python train.py --n_experts=128 --d_shared_expert=128 --init_std_router=0.0107 --vocab_size=16384 --norm="layernorm" --beta1=0.95 --max_steps=4026 --dataset="wikipedia_en"
Below are experts of layer 6 (counted from 0) of a mixture-of-experts language model. Rows are named router (the router's row for the expert), up (a neuron's input weights, with its number) and show model dimensions 64-127. Each number is 500 + 25 x the weight over its row's rms, rounded and kept within 0 to 999. Numbers have three digits each.
Before each expert's rows: a language model's description of what the expert responds to; "comes after" lists some tokens at least twice as common just before its tokens as in all text. This comes from a sample of Wikipedia text that the model never trained on. Tokens count by the router's weight.

# expert 7
Pipes, semicolons, colons, dashes and units that directly follow a digit in tables, stat lists, dates, coordinates and times, e.g. 22 |, 1;, °.
comes after: "1", "2", "3", "0", "4", "5"
router:518540495452517531500516490525506521480463467524484468500471499565511508461501514516516503480488470513487485468442486452530504507515487507496470442498505494499513468486487493471527479492478498
up0:568496494509561492460447526522509513517508545505492478454506462538522530486530477506483526484503501507501512468513460483522473539522508507482498516504461507523537478455456488533515474535486464
up1:461508476523528485469493515482515488524484491543513530502497486513478507531547494544510513484460492525527487453505521518478512484531513492486521497510488451525496494447496469547508542493498487
up2:495513492525468511524501482535517501516469495520510531504513501470522490495483487480460458515501469536471514450495478509521509475544504514501525545516478526465512483523477530514493483524473501
up3:520485478493525512463526532523507484522552500564494540532538516508486506485476515518548479522482492524520538485469497521505496472499466518523515513497479519467541520476494474515551482527532510
up4:509508493497476525460500493494499503481523476499478467508485462515521517490528500482496473450474560527550535488469501547472505524502498520507491524460465540514501435491488520503479493447503517
up5:495459439487538527480466530505492449468514505495498523475486492492486490479520522506541507460493502479506530491474518487480484498498512526536454481523497478510484465547519482519494513556546473
up6:538555514519506488509463480539473506472523486519460525504503479523515483494509509500447494527511513513490484469478522534474495505484453480481463489491542516487471507506494456556506459450472531
up7:497548516480511530499470481534575475511513487510481517517494520453510498560514541492493485532478503489501493510497504447487518499503479508488529502496503496529544467504533424470507522502511529
up8:534492491507474503524525514516481513513484521558554456506530466553543501536487501497458484499502534512491490461498502506520532525497504487499445532469494466481502479444489508472507529514508473
up9:548479498472507463509480441486535526475462515558447477521489490475515512506510510514490506508506484486493495484503520486477499534471479470423519445517479498505522470418518518517557500488499517
up10:521476499513494542456493465510474525497491449474498520489502511492518508507502483488509511470536545505525462504530494478491509529471517485490496461501518535489548474537511514511535519481500509
up11:488545440461487512529524497485485493489489449539516508512461518524507495490557463515495414494471483516531522489505498519503493507524468484492450502493533497505482520511462494481549490514499513
up12:491477483486491520466510467488504507533500477488520529448480490485523505508496508516507483503517516498486488525493505479494505527491529516469496504546513511493487478500491466526460495509489510
up13:506488481477507519479508487493479477513495529492499502505493470493460536513491526491461525467521559514528502501471469490488520472473480544503496489484501489484485483467477471499518497510542547

# expert 11
Object pronouns after verbs in plot summaries (it, him, them, himself) and nouns like public, military, media, government, life.
comes after: " his", " a", "'s", " her", " of", " the"
router:537487505496539502482509474488480506488443504486524515474509530585486479491492509504490514497508502516537500454535543525479458526463491500511555527517495515483474458493564460507520512489420494
up0:523467480519509475491507508518496527511488501496485466489515511507526490457504516512493471483528466512538516522502513567501484520488544498472479554512519573460464528484547523510518494505488500
up1:525486554484478481524508489476528488505522517473520452487503479487550500438475473527465522509430570510513489488512513502469522501535514484485541525495482454479474493507525528499510518491477486
up2:494495503519489547512527504533477519490479449510502547564524533489474475544529487446501456467495537483495503466492545508465476498493544503507523508469474503450488543443451541491513481492525537
up3:473483483487502497529532496503496522500524518506491522507491497520505502508514550455508481510453484491491500549499501503480485494438482538527511463505538491495500504447497525516553461491491471
up4:489491503521503552484472501496501506505474461490517502472447457518505493487506491541551475490485539500516534492498512509478464555493509478514503480520476560493549479495504545466522533422492501
up5:529489469486486504497474495519505473480460474530509539524509498475458496480501486522508518519504529530508512518495485490462468505473479490502476493493528544517531471484522504461449540469479513
up6:495486460493447518488484459518519544487526522495500507502519470526506511496508561488453487462490505489501536471511514487509488476535499488503536520539537489482482495513503474499530515518494499
up7:516492522481454488510479474515480504480534473495448492471501475535534532519521500515521500486535492532507505525522497508512533523498462497440501493472512501511520514516527486453488470502537532
up8:539451455539489481512509518513454521512482529533485501485507491526534515499468511489539483507506484492499516513489545447504543513493462521488517528476463534556491478475497528507517456510503478
up9:475505490463532496448425500458484491511471491530500519558426486479448530514519482515555506483458509492531499473484518504544500519483523495525502480517461529528517510460495519524492484485489532
up10:513469466531511472478498458475521547454511510475521480493510506526494479498494501503466511483505522483537499498502489521466535520507535465542489500488506495506515543470516531496510516491504505
up11:479530499525517502481488502484515467489494525504520535480496484530523502465445465492531510508441493500545492481513550509510445511497484512549529515512512521465466531529474506495486525526464557
up12:509512494509490538480520503482441505522533510461463530520488509474496454502489486532528510505488500529539477564499510485483566516473551475502541500507461523505482512516500542516498469498516517
up13:459517495483507488506532467524459486476499506564510506539486526513454490484475509515500464486490582500481475526491519510488493492473501495526452498523502510505514518491529513471540538472502532

# expert 42
Pipe separators in tables, dashes between dates, closing parentheses, and final digits of ISBN or catalogue numbers.
comes after: ")", "2", "0", "1", "3", "4"
router:506499493511478537552483481519477518492514506523527527563498511505475509537459502455470509422490485469534514503458467451492472518512513500492484490455491492525519477555535502490481517516511508
up0:474483465462471479478516493478487509502472519495465506464494532489491432520491503512495494494497491502510498508513519522553534506502469488515526474535527510502476501461539538498492530487534523
up1:532516467476524506458500547483518481507507460529509529506518483452519526536489490511517490487534482557527529506521478505519485499493524501540513507506480464498502513486557496511512505451475512
up2:496454496484482524542508523506543534521491524503476526516501530487467515506496448534478492472480484465511430498490492471495524479477485503537512486496496489482525518488478528501501532496502484
up3:489533470500474509510479486500471471477534532474454550454550501498483477467520532520478473501486497511467517499515508498496477476533525532477508538469544480475525513479488541492498499466500502
up4:460527520498488509474483493477507513469522491518481469523506508509517482485486503518466516482439511527471523471525508501532495525501485488481530526462465519510481476501504510525509499522530486
up5:515492434503531493495531469495491497524479512499495498520452489477475495525456463520513474499505493493520496544512504479496494513447479483550537491537550535486456519457503494503510489506486459
up6:558525515535485475527448504516517493488480497486475496511534526512532486516475502443514485478521436509521572483530474428500526487532460481511531510518524556517518501486508488538510503476483507
up7:497496486490568515505475485523478514503533475509463480544485513548493586458517495505548559508482469521517497528480491466483509494498472480508563489491470496490482459500473515500484522524495477
up8:515506483511542515503441509510488474545497483507495461510501445472488482476485525516537525550515517510503523501492508494497503486531476522493468480453469527482492502535466503452482547544466519
up9:513517491465515478461513489481468526497519527551515479528528509523480507484498498507510526423469508503481484520463501492521490485520518475498496498460475489491520452467493487526518502579501502
up10:537471486521505543517483521531499522460523458509493511502505443462491479499531542521464514509507481513492493491484499511525497540517500574486512478495521499502520471513496477454482489485527484
up11:541454474480534495497529543497502509503507461458554511524472503522498498515514508527518468462490513537546505532487500462521463486495470522490479487474483473482495527554488507441525460471525505
up12:443484487522487522498501531494516507517410487502530516498506512481485466493551474528486474562507486505489468519504530497507544515490503469490511481485483508540475503527515478496487502468497544
up13:508484494514522526482533508534498500443498477508533511478492463511497489518489535478506523456505489484509530524487521482520520492488530546476465499533466478523479495509492463505537541540521523

# expert 25
Abstract or event nouns after the, a, his or this, usually followed by of or to, e.g. role, importance, death, effort.
comes after: " the", " a", " his", " in", " this", " of"
router:544468484502459553483528508464492472503447499465484503465500486549507523465509495511508516537554504513529512484514499499523471482463519490530508505528481496522473510525501546548501500501484523
up0:474514523503492546493499503475500469475511472458498472538495495539532458455464515520477510528511518501491524490511495507497459509484457520487531551513497491491474560500485559490469514496488496
up1:493475487498510481498491475468510485505499472505523484504513503471494466473520479502512509472528552514470468494546538463548496505467491517534569540484475464502496484479470478548483529513481462
up2:523488489508469476473494504491486466534501494522459545493498517506468507474500500464525507514465553509517446511501470492543546517531506498512533496515488517525487499474457541515502492515521453
up3:495504500490479524478516520490508514528527490504516537505496554529518478521535466467544504505504458458504503555493506520521501482503529540496541497526486515498571548509510533499524459504481492
up4:555465475471500538485491507523517462521486462494517456488465491469549508532503506490473490479497571499496512515517461479494483492494482467517529512456501515502498484538503518520439453486513529
up5:471497476512462529455521493487491447459498519494434469520476498503490560515490495528511477537476507503501471523525532537507482497521526521490510493520514504504499490460488511496474513536480506
up6:514521487502530516541466466482495493484508512511472502516518465521567509476520496507518488502505520509487551473511477464504474528488465522477537513556550546498501505517456500489498484468526506
up7:490490506546485509473487527540460502489519496499528496477475476511531560546514516517489512516475444480501534515484532476515491489481521546536496501465502507506541482501497463443455479534494503
up8:512526446469461510495524526499409491520504507514439514521525504518517500494466522513529498492498504492491499490497541463455569508504553518529466500511502475511478507495492507448502488538532506
up9:454518492515544484451491484514527479515456507505541495553475548465472517473545507480528492493449506479470524502516563493509520491495525560538459478497496529545493498473512532526460496482536507
up10:526479461498549507511522496483495560488513515508532512474543530497494529486486509466502484473527564487479476478494515526484514462476528515519514541503538482456512507483513489483466515488532487
up11:480456488509515500442493458474551483477487487564526501517483491493498497540490500478513502485492507495499514458531544471475515511511529486541515504508540580499495527505481512506524524478499541
up12:534496498481519505505480463502502459506522462514532496449496497482476520506504545548524492492529504518497468505505520529549546477494514517508518487490516508500458482483474516533505509467502503
up13:480467475516493530515491494457501509457522534518536516511496522484480497532520479515494471474507470444485514497497521470490494500527493474502494483491492533491483507504493543493475505487571520

# expert 45
Noun and verb stems and inner pieces like ject, reat in co-creator, alog in genealogist, plus process, Act, Notes, film, patent.
comes after: " |", " and", "ro", "oc", "c", " Pro"
router:520483498492450498486536434496511457496486493503518521521513507464493518492491500498528500503509515479513464494520535464545512474502500498502492517501507545525461487488469456492542546515499549
up0:526434485503530494517513534522482478452473517478477525488492475478520503531477467506500537499507523484507465469489492513538545506536505463520519508525480479498503508494524518516515527468491476
up1:463507515480493453570473503529507483490517497472510480474512510502540560453507474493512517518496505510493488505539485502509518492527435467484506498525506446509471485464492504558517500497533502
up2:470471489495504528515512484503480529538509494503464457499456495535512528491512492489521487515490449540492480447468431441552518440503451497469507520496511537542494495461499511465489487505507488
up3:539470495510505465493489475492519515513494518499507489510490497498551482510513488504506538510444457525506487494476463500540481512517493504534535511472526537498523500523507490512468470475468495
up4:547485489505509557537453526538504522496448461526487500496494464506503538488508510499472462508473513494503507546474484490508481543495478482502556539499508525521480457484473498521478517499528511
up5:532510463496496518465480513475486500467508520571480505473517488471485519496472521510504488540501503522486472504512542476495472477499462525551477517498511474514508479513520487479520544491525501
up6:528522483494522485559520474493492518510516525510460539514481523503544496500537487506515495463513480486484527532532522480521481526513450510468507472507532517490482528504526482526521528454509499
up7:531530476507503514501512473537507490520510453501492504544510512526532551514541543482483504519487522524508496493536482532500467490447504467484521487464530486508517491437518461494505463515531496
up8:456524501438520511498466503496510543510450480440491519496534475556493487486491511504521483482490558518517493537515491474524556512491480447494500506487495504489472492515440530490480480514515508
up9:462482484510512506509500479532502486555487564484503513550503486503501510503535501476513482484478476444478504507470472528523500521492509503491526469509479495527538526516514422497493503493533520
up10:504499494512515506498493510488482530518508501467523533501529492510479509466499486481472475513515534470540500526461475510503515502526527501522472485546517526463498525455507518513519441514521534
up11:471534508532506512525502505463505502528538508468558512482510485567532511512480481508500500501467480477526519502531497482500440490476520457512495543517523531496499508486482510506542486529501508
up12:489538521505467552492482485501470466538537525443517573485489505491513471490515454531528453529516472516481508532501541473519528480548530493502483471496537497480437523488489491524471513491469514
up13:500476526484484497505510515466497509470486488500496486520518517495447471516494488476533474500538553481496459471491527477512501511537524485498494485471488502472488491513525477481513498505516523

# expert 8
Number words and numerals giving counts or amounts before a noun, such as three live albums, 12 forklifts, eight sequels, $50,640.
comes after: " ", " (", " $", "'\n", " with", " only"
router:480559477507549481503467451528537508520538472530504489518486464503526538496504500509488487501516481506445505499530524544519494540526501492514484495485517481493533519516443524493519497483469503
up0:501474502474501518490546489516467488513476506462476454493501557521465511523516480526488457571490506487480466500538527501557468502533497472505545530519548526502539525502536516513512523530495467
up1:513504495509517498495491507485487431550493487487510514480537509500481543486507471494495518491501471501481468555515510508526533583511504499498524534536507499509493486530514485535516509476488491
up2:536508495491486488520502445484530512505527483479559536523501544518457468480501493517532488498471525494531458470501486506512486466524500498517537514488509510462510505444508551565504494475432480
up3:488509541516461521528485555548487500509545503508518577488507501461536513540532492507494515476484463477509520555506512508492469488451513511476494504507473471536558517495470497490504484507497471
up4:487471455489499476492454466494512532505492446458519492460498500461512520497503487515500464480522513511508474529477519521563489518497500482490494476486500517519482522470531561506504481498536494
up5:513493479520494537501496500446530501503463522467509551503545527490460480514483517488525509443516501501522495487500518525461442497501478474544545475574520523497493498481490498497503536514537457
up6:482486496470520463513436515473510538512495523503488486526528483524548463449511562506472483511501525491481581468502476500510526509540485493500476503546517470514512450510479474454488522489508508
up7:513488470429538499486503509476555509482511515487485522494573475478538491472542528472524475476465504507517490479479495495505461521496508479491516497515559492506468503475524505499490493510497490
up8:477470487520483506469496550542486532500466519538490460467466507532539511519498448508506452483471433525486510489490491465499487491489438498488478463495491552515508536483547516493504523512514499
up9:505493500477508430487475536515491475505485532486502496522491484468512518516481475499517457474528481483493510501504530509548493491495503479527536536520510490561493508471487510503540507508463502
up10:543488537517493495557485505524459515468519504508490488476499494469484486487494499506474477473485485532512506455468473538509478489467527535552502477527494513514548482474492499461522513481562522
up11:536517500511522543528528551504496456505533462510509538514513458534468499451494483531481488477499504542519494451481520502476534484508463485515543479546456479482500540521486469488518464481510506
up12:485470495491525483461477514498487514539537514465495515539565510515487488530524534469481485535487483500496477503504516490506509541540519479520500525524531508493530491502500464510532471474499497
up13:521480476507495512473508487487476527528511509529481498499504513484503551525488555507487442453494544516487491528523463465492501487495551512536508542518461527487526499458495537475486515536537570

# expert 9
Quantifying or comparing adjectives and determiners before nouns in prose, such as other, such, these, smaller, same, different, large.
comes after: ".", " of", " a", " with", " that", " for"
router:515505515510451482485498523494491507479481497477550503475477538487557501492507499536486512476485510517489470474542558505466501513490499503479510495498493526499549520527510515506486499516470491
up0:537513503514517498472532561533506477498428528482475462463536474546493505480487465493478490512532517488490537443491464501511502486529494484513536534513487505473526488453551509491490474529451469
up1:478489509518495487508486471454495482498489437461509497474477432473522457494519488505524535493507484536483481522528524537513531545516489525533533509552512487505480529482465486553521513480483488
up2:493452505484439522497441490496475505487500481469521488527540520489494480518499465479489491523501511506468459523487502512493500448505492471474546519517505461461532507496475467507475513467484538
up3:520471491495478536520529519502469494484504537513481555492456466498450515500472517537464490514494520516468519528510527519454518520501491546486508459541491474497526496488517545501489480494467488
up4:524508511505526512512478516522495511476469493453543484527487519514487518529540487497507500495505493510487491508491495482481460472560506527549530480517509555503475510487517504499459479511534522
up5:539501472533498468527467487520558491487505514523478500518486498483529494507463530498494501533484492506558522479531538480499492525558483543498517492528487511476507460516482479488514518539499471
up6:508536492508519527464484454503484545457472490496478531519483473498521481551514542524476479485485489505484532478499500455517490522551426498477504483519510499537484429515486447522480547487464484
up7:476520514467522572458517529529539485500501504483485498499520493494556534505518505468532528532488474516493520495502493524533483484465475493470501447497531519516475529513490467468460494481477523
up8:519485436549498494503488508528464503508467486499466442508503496529556491483509475521502519454472526483490527482472493488535514456534486483484475490534462479523513508474497444485520495500506500
up9:506548510506520509517504515476470505500467494576489507482468484506491483520512468491492479512466479578465447530510527493476503510477470479521485474526478539542515470518529525483482496471493521
up10:488492489563539514551473564497520497482469503489543504545460537526521534496459492493528484509538479475468518508473526546487520479530521513532505495493479523486519561497512503408495485510567510
up11:517482515534527488509500532481533487480499488519496473509450505466506509495475564499473493477446461436521513480494511499491461498507437524484493484503551539503511496554444526464459511506563529
up12:533470519468509513546518550519455489502502482479527484440537505489531486516519498517522503497500454505541461491480488504495514490497539529468502505487512497495470536487475447500453491456486504
up13:510456498454498489494470479518462547495539517462552470519546495452549511512547532511506513507479541518515519483518474491460497519518528519520501474477494457488514480510516539471473497449498535

# expert 2
Single digits and day numbers in dates, scores and tables (August 6, 1–1, June 28), plus mid-word pieces such as suff-r-agan, qu-in-olones.
comes after: " ", " (", " un", " qu", " Un", " ob"
router:456566491502488465519500492532494495510476511513486470478520519427535495464485514497532491475497498525477486527502490434528507512532505504491511461503534515438517506508498467474528510502507452
up0:513523473530542538481466484500450502512439501520472462465492505471480469505475474482499530501502503495494502519492515463531516534470507502484502537523477487495522534484540485507480452527472482
up1:506511526500482489494525495499496529504477461481519517501505528519517466533509475494501477466464527491443559526516473453485513532517540520497485521506507480481505527501494463546507505506490520
up2:454534523493484477489448437515481467487502498494479498547501502552482482518474529479533450471479448491517489471498520531506458460533475498510512514469509538517500512489504506541505487499531485
up3:495523486485489513527472457545446492488526512520482522508522459522512460520529483480513470492493477487499498536541516497508472485498500487520527462482494471518533555460501494499540486481522476
up4:470519515502500552497448497507525506474495496501510480494526523468506529529524529474516462510496531488464496483490495494516462475549492532494501510471498501501517526505481503476480538438520458
up5:524505491507490490532462481518525468510518529487510488460494473518518530481477494535515490432515499513496502499532463509484492454510481509516517502534529538540479434485524518445548520524527464
up6:491501505513516517495473462517497498490522476485480538521508464531548498502507480494509468487506493471450461538539509457494472529525514460488492519506497493491528471497489518541509508457487493
up7:530497482531553481536503470529543494534526480498446510490502485480509549500520545486535447491486492464519503446489491482496474481509474448459563490537489525510517482516482473473467494507526511
up8:452464463520520487533506492542528502528474554489486447527514501493509489497539496490510503469510524483507504467459481472512541530501516490528521514498491480483512491507475467475492498513539480
up9:527494451568540483486490509494491487511454486512471499493478509459524502515485482476534476458469481471455466493519515535442506458465518498548486463480514509477515536512485531529492446474554488
up10:510458481520498478488502483520529560487494520511510512460574515450490517494459511525507487503546487518477453529501468486507540518497501516535483506523548522472526519481504463487500534500523459
up11:499531466503512493538523531541490462514477489512505502510479509480499433496466482544500459467438472520478518533493518485480480508536466534504535528531524513530470484532496511527505477535517491
up12:491481485509496520491469521482454520519470485505504538499505485494513470501520435525518473518501471526520505519503541479517549497474513463466508486486468518488491494494490476542479478492502519
up13:477478497494524467497496506491474524535496493493547503507510499458487485525496508492499514492511544487533421496480510488462537517509530525483481473501533492500528513460496512488532504515503513

# expert 12
Nearly always "the" or "The" after a preposition like at, of, in or from, e.g. "at the end".
comes after: " in", " at", " of", " to", " from", " by"
router:465463507472497557546495516485476501508548509506476453501500502490548470505465502524504514474509513505486491503567483514484514524508521505520486483442472476500509500541483542484501486496503460
up0:493501506519487525484523502458504502445508493478480457444475479500488494495509524500481552550531548484525478475482489485518493481514429495456500532530501539471484492491477544507475501534496486
up1:482474529454508525455499473487512496521517490487504448539516484484512510529553449482511544534498553561477456483519512479539488521451464517486499530511479484482480484505469523490498529492526492
up2:513455540529495558490502517436491520522484488485497490504510495507478504493475472512511492502541502492538482463487492515442444528493505480545532470489486547484459510469460502504528474495468484
up3:501506478468457492508499488499517486469548524478483535502513508457523497463474496476532516550445480501485471526509505526456506505464519507485505504490509486527499509528545531528509482503470518
up4:498544454512520494474503483516487517512510509488493517528516493463478517484518513501468451521499468514441505516506560532492539488537514518486554516569475510481447502493524543546477510515495517
up5:507473484556490548517496468456519473465494513461529487551516490462501491494456521514534483518462488487488505507495574511466485498470490520538487531515476489461472532510491533520476518499476492
up6:494593525528519544499492493461483528488515493514522503494469481506515486500513478529483488500493501516530473532544497482525487477484477480488539522499500513494500483510488459532510528486464512
up7:486486490522515530534512475514479546488493523493500473514499493527500537529490509513481494499486478486535506488490502482482481456495489497491490489484513478530512513524491484503519459490520541
up8:488497492502541521483538542526476484524478515526519493496535508457564504561494554475540502470477504472528535499481488448500498508469483528512470461500458499492516471503450476476466477494498485
up9:474523483529529484512496519535491504494475506445493489507496519521488490479508516469519505492493408456493525489512485500498490459482487503500485500507492472540516475507485504533475529491501504
up10:524507500519551485496541472522483477540511522509531465447503497484515556520491480547495479491489488488468452517524528472494521487513463476558509510493487564459486486532516479505498485467511525
up11:458476485476518527478529521513517521469508467531520473501507498454505470525492512474507462496474456566496472505478481490541485484509510526560479501569481499518513523491469508512507510491460499
up12:504493542532531509515475518486496478488499504453488570444509502514478464495555470479497496531544500516464493489473499505475558454508477547483523482477538546494473514462530456527474471488508494
up13:508482492488521488479474505546518523526489496513509497511481467471486505461488493487504551481501530562522483545508501529519551559505565495505492456494488490497518492497486482519494489493526484

# expert 30
The preposition "from" and direction words like north or between, plus digits in score and result tables such as 1–0.
comes after: " ", "–", " (", " −", " +", "/"
router:546542487503458502503490483498488515525471491516512532517484499533430503457469513514527503494502527485535506542526511448512517525486525513530519517482516513487468561475469509470492487518485502
up0:545485434502543500517503481472512536459455546500509492469490510472484490491479458538512486523477527473463509449498466527566537474499498474482490496515476504525484518518495544518513497537474558
up1:488526494474541492490482531500504475498503517498496492496487513522512495553524512496472472466493528549535477527497495481504479511517474506503499468484515481490446474473476507560490504470503495
up2:491485543465491549507471498557497513504519459496451450498522521500523505519493488476517491563526458509485495493531491504505481464507458503446511543470510498491519505498480481521487492527483522
up3:487482492459518472459507453487475552538500523509500504515496484465483503510462488546486476504476535499497492493522528486481528512521477546482452496547522519513505541448468512513490464499528480
up4:483509493468504520494488516505523528493488527522520451530522490500481478512513489512515493494483532505516528475460452445511527517499492523505553499496469549508515468524503501485483499472480493
up5:514477455520476531479470435455531473493505534472509531541514488515498472515484510475528531499496524469544494482544531505533487500491495481502507490519519488474481495498511517507481549520504460
up6:500506464512526491498504495509551504492536470498433518499528496518532531518531532485485527497525505517510503486552459452486484485548482549483525489549529536508478484528473479506497509506525518
up7:490497521473486511517474517533470509489520489495481459482508488503532540482498480506504456442496471504489499533471526509513460463532460503436488522466544489512467478524525521492456513492551476
up8:524474506515521482502524449493497549502533489508512512508530486520499525461493488500560490475525504544468477489512538512481492475508482492590504509523487486521474488503522525488508469504494506
up9:478510456486503489510514492501534489500453564485479503531491516504490479477504489472537516476471484497500522534490464520456503479515529464518515482528492542533470514472488509528511535462548488
up10:538476459530499512538525522499504503517547505487542497531480467490517519495511541515520497512513540501495481481505471511524536526463457526551483474469508455460544531510487487430480499458488516
up11:506537492500510485471497522482514524523459499503516499516436495486489500504473518521503480502482493516532502494507493506501471512474456502508519518495494510537517548473462506488452472540479540
up12:480541491501501571522512488502468544520489526461490500452510531486444476509493496513492453524528499504515515511519491469472505508505504516523539497484545516454508541530465499490491466458474495
up13:514492499515483487523514481481479512480528480521527490478563516448465512518497475454497490518483554511503489469541512467460522529523513524516513475490525491522508455504532486477467497483509522

# expert 36
Final digits of years after 199 or 200, as in 196-2, and past-participle endings like -ed, -ized, -led.
comes after: "201", "200", "202", "199", "198", "197"
router:509546519503519453485488490469540506488487477481506568529508504499451529458488521495520514469495500498495489466463450521490503454464508469506498487521480479492494549510455486529510511470511533
up0:469480496470514522532528518498488484434497473515506494493499527487497478423493485469489479530489446504479539518514498493514502521481509496531526488502481520508518515510502505501508490566455488
up1:466512494509539482487510457518542531485548498447552479526486500530492533456510463454457499499526508520505501466512503524508514490555486504469510487513497481491510536509529523531520479474490497
up2:509515493493505536496460495529511534506470454515507504501524519526516454451468454521504458537507470526520476479448506512476502510484482471466523520480472477503526516472469501546522512496463480
up3:486463469478501489492501512502493526497504477467505517529544500479523483528530473468475507501467466512482535547484467495484447488475468496453535481478515488513537503482509517522533474496523476
up4:541469491540531501515478490514504536504478487498499528506462516494515531515505507512514491518500511533480538452543490534516548516537497486488529507524453552528539477454533480460477506453527505
up5:491471459509485505446518489479496485499504469490472534460535520545532555535500494515470546496466549490524486510511497521497487488495465517467490460521487494475507474491503501534492489507504507
up6:513524436502565431501499481464504513494504465476505456465566505510512488466492515471504468519523479497492513482502497481508486482525475508534530496502541532489495491498474469520472488505506506
up7:548494456531524499482500527511484484498518464436461520474514483542495495438493542477507492534512488496502528522460527466507516472531502503462506489504486522493500510504491491492478471518504459
up8:510482484554533492472518495492505508524531524514476437472534509540485529505506495505510491520492541460491482486497480494486557549523477518536515499494478528504480468503500464506459509487503454
up9:530486508483495506479497512504494508529472512525510505555527514482505521475525474508509493498479522558502483486501518558515510485465502527515532514478532519516440513465535475551512491499474476
up10:538481477496498506517519509504468502478502502441498546480489496465520505515484492531480468541545492536491504449501465469506520496517523518500523499503493507476551530528462512453512436471531506
up11:503477522491497492480518494478513527501493499516499513501477535533528548547474530527450448494469503504556493497545524503522489484466456500550472511518499523478475515511477514547517488505499533
up12:501531515473514537494520493497468488543560474471501527502529460476506474491514479522488489529539486535462466537526558484501558482509511554530475504510499501529501511535498500505460453487458476
up13:508466514510514502468486454524476492444526526500527495496471541456494475468471508453504478496503505503537468518478462480491553547520520538511516515491543481460494505493536525486530481524537524

# expert 3
First three digits of years split into pieces, like 197, 201, 188 in dates and parentheses; also Gold in medal tables.
comes after: " ", " (", "–", "-", "|", "==="
router:498508523504495456485515545486493502542464524512498467515503481483498472520533516486508502505497505525502533477511444520501485568492527514511502494486498488517508503526525542491516515486504480
up0:492511459501531497508532519511492520514476563454453482481490501526521555516455464503532458525516501506461531455530498495516522523502511501464513497498530546523492484467489522532485501534456513
up1:490480513496476470503529470444515476485523524509507482496537490468538492501501464548448478510482511489525455546497508492541540490533478509528491507518502523522514504501491488524519507453519450
up2:516501501482506512496507523512467492549487475495546507557517495488523495476523528416484502500444524504507446509524485496500508503527522516490533526508515487505497507492491509456520473515506485
up3:502490487503475478524468457497478532523503533508552557529537484510499520486515491471505502476533466535484530536511467503452491539483503518494554471509509468457515516489486504495527484486517540
up4:492498511474506529508474470492501500508465522552503475543543498486492483548524488506486479470491556520485517490488495499492490507575475508498525490493466498491487479519503544503469513493541551
up5:483452498468478504460521502487503445420493494464515474500498461481487524488518486493509531490489541489513564522481507488454524509486508527529487519499460503478471466499508507545478515511517464
up6:527492484499533509543500474493470543513463509466470536522483468472520502512513463500477478492486501503460512475531474441505491513546462478513527530527458480482503517509487493527515501520443489
up7:513474479474475515511485520480478509426494481527503497474520492469478545524490528518517499512541480527519550475518506494468515490492476480425454478536512459528503502501497535494472547521486531
up8:480537526497518534527515522524486477524479460481514457464505494531516504478493489483501485474493481482525505516497509465469507498491484458485489517460482513498543507507510527472519501522514473
up9:501497493492504482506529510483495477487537500509541523518449482528471507496518493512538450464492509486473490527498529497511525502476517456519564518451490485490488506528487473535506458478489491
up10:489479457518521497525548544485510508491530462477466501472542464490507557467472511432482449457496496496475544545483503516494578479478491532519483469494524502485530512483495531492504483462538496
up11:461489511522492486488523545510500502471502516486495449468464483512514521455554479518522474461476449527516509488522533511474512537528467543553457485547475512498509536516498550526523498473514502
up12:477512537511541455448511503532443514532488490482474529533495449499530485467521490477523485501477447499489477507515483508518474506526520538506442477500499447469486526466491477526504456505460495
up13:487522482512500493510498509505502526518523514552461468509540497517511496516485517486532493509525507511505468525523509447504510503502518518475481469471499490519549496454500496484519462467501514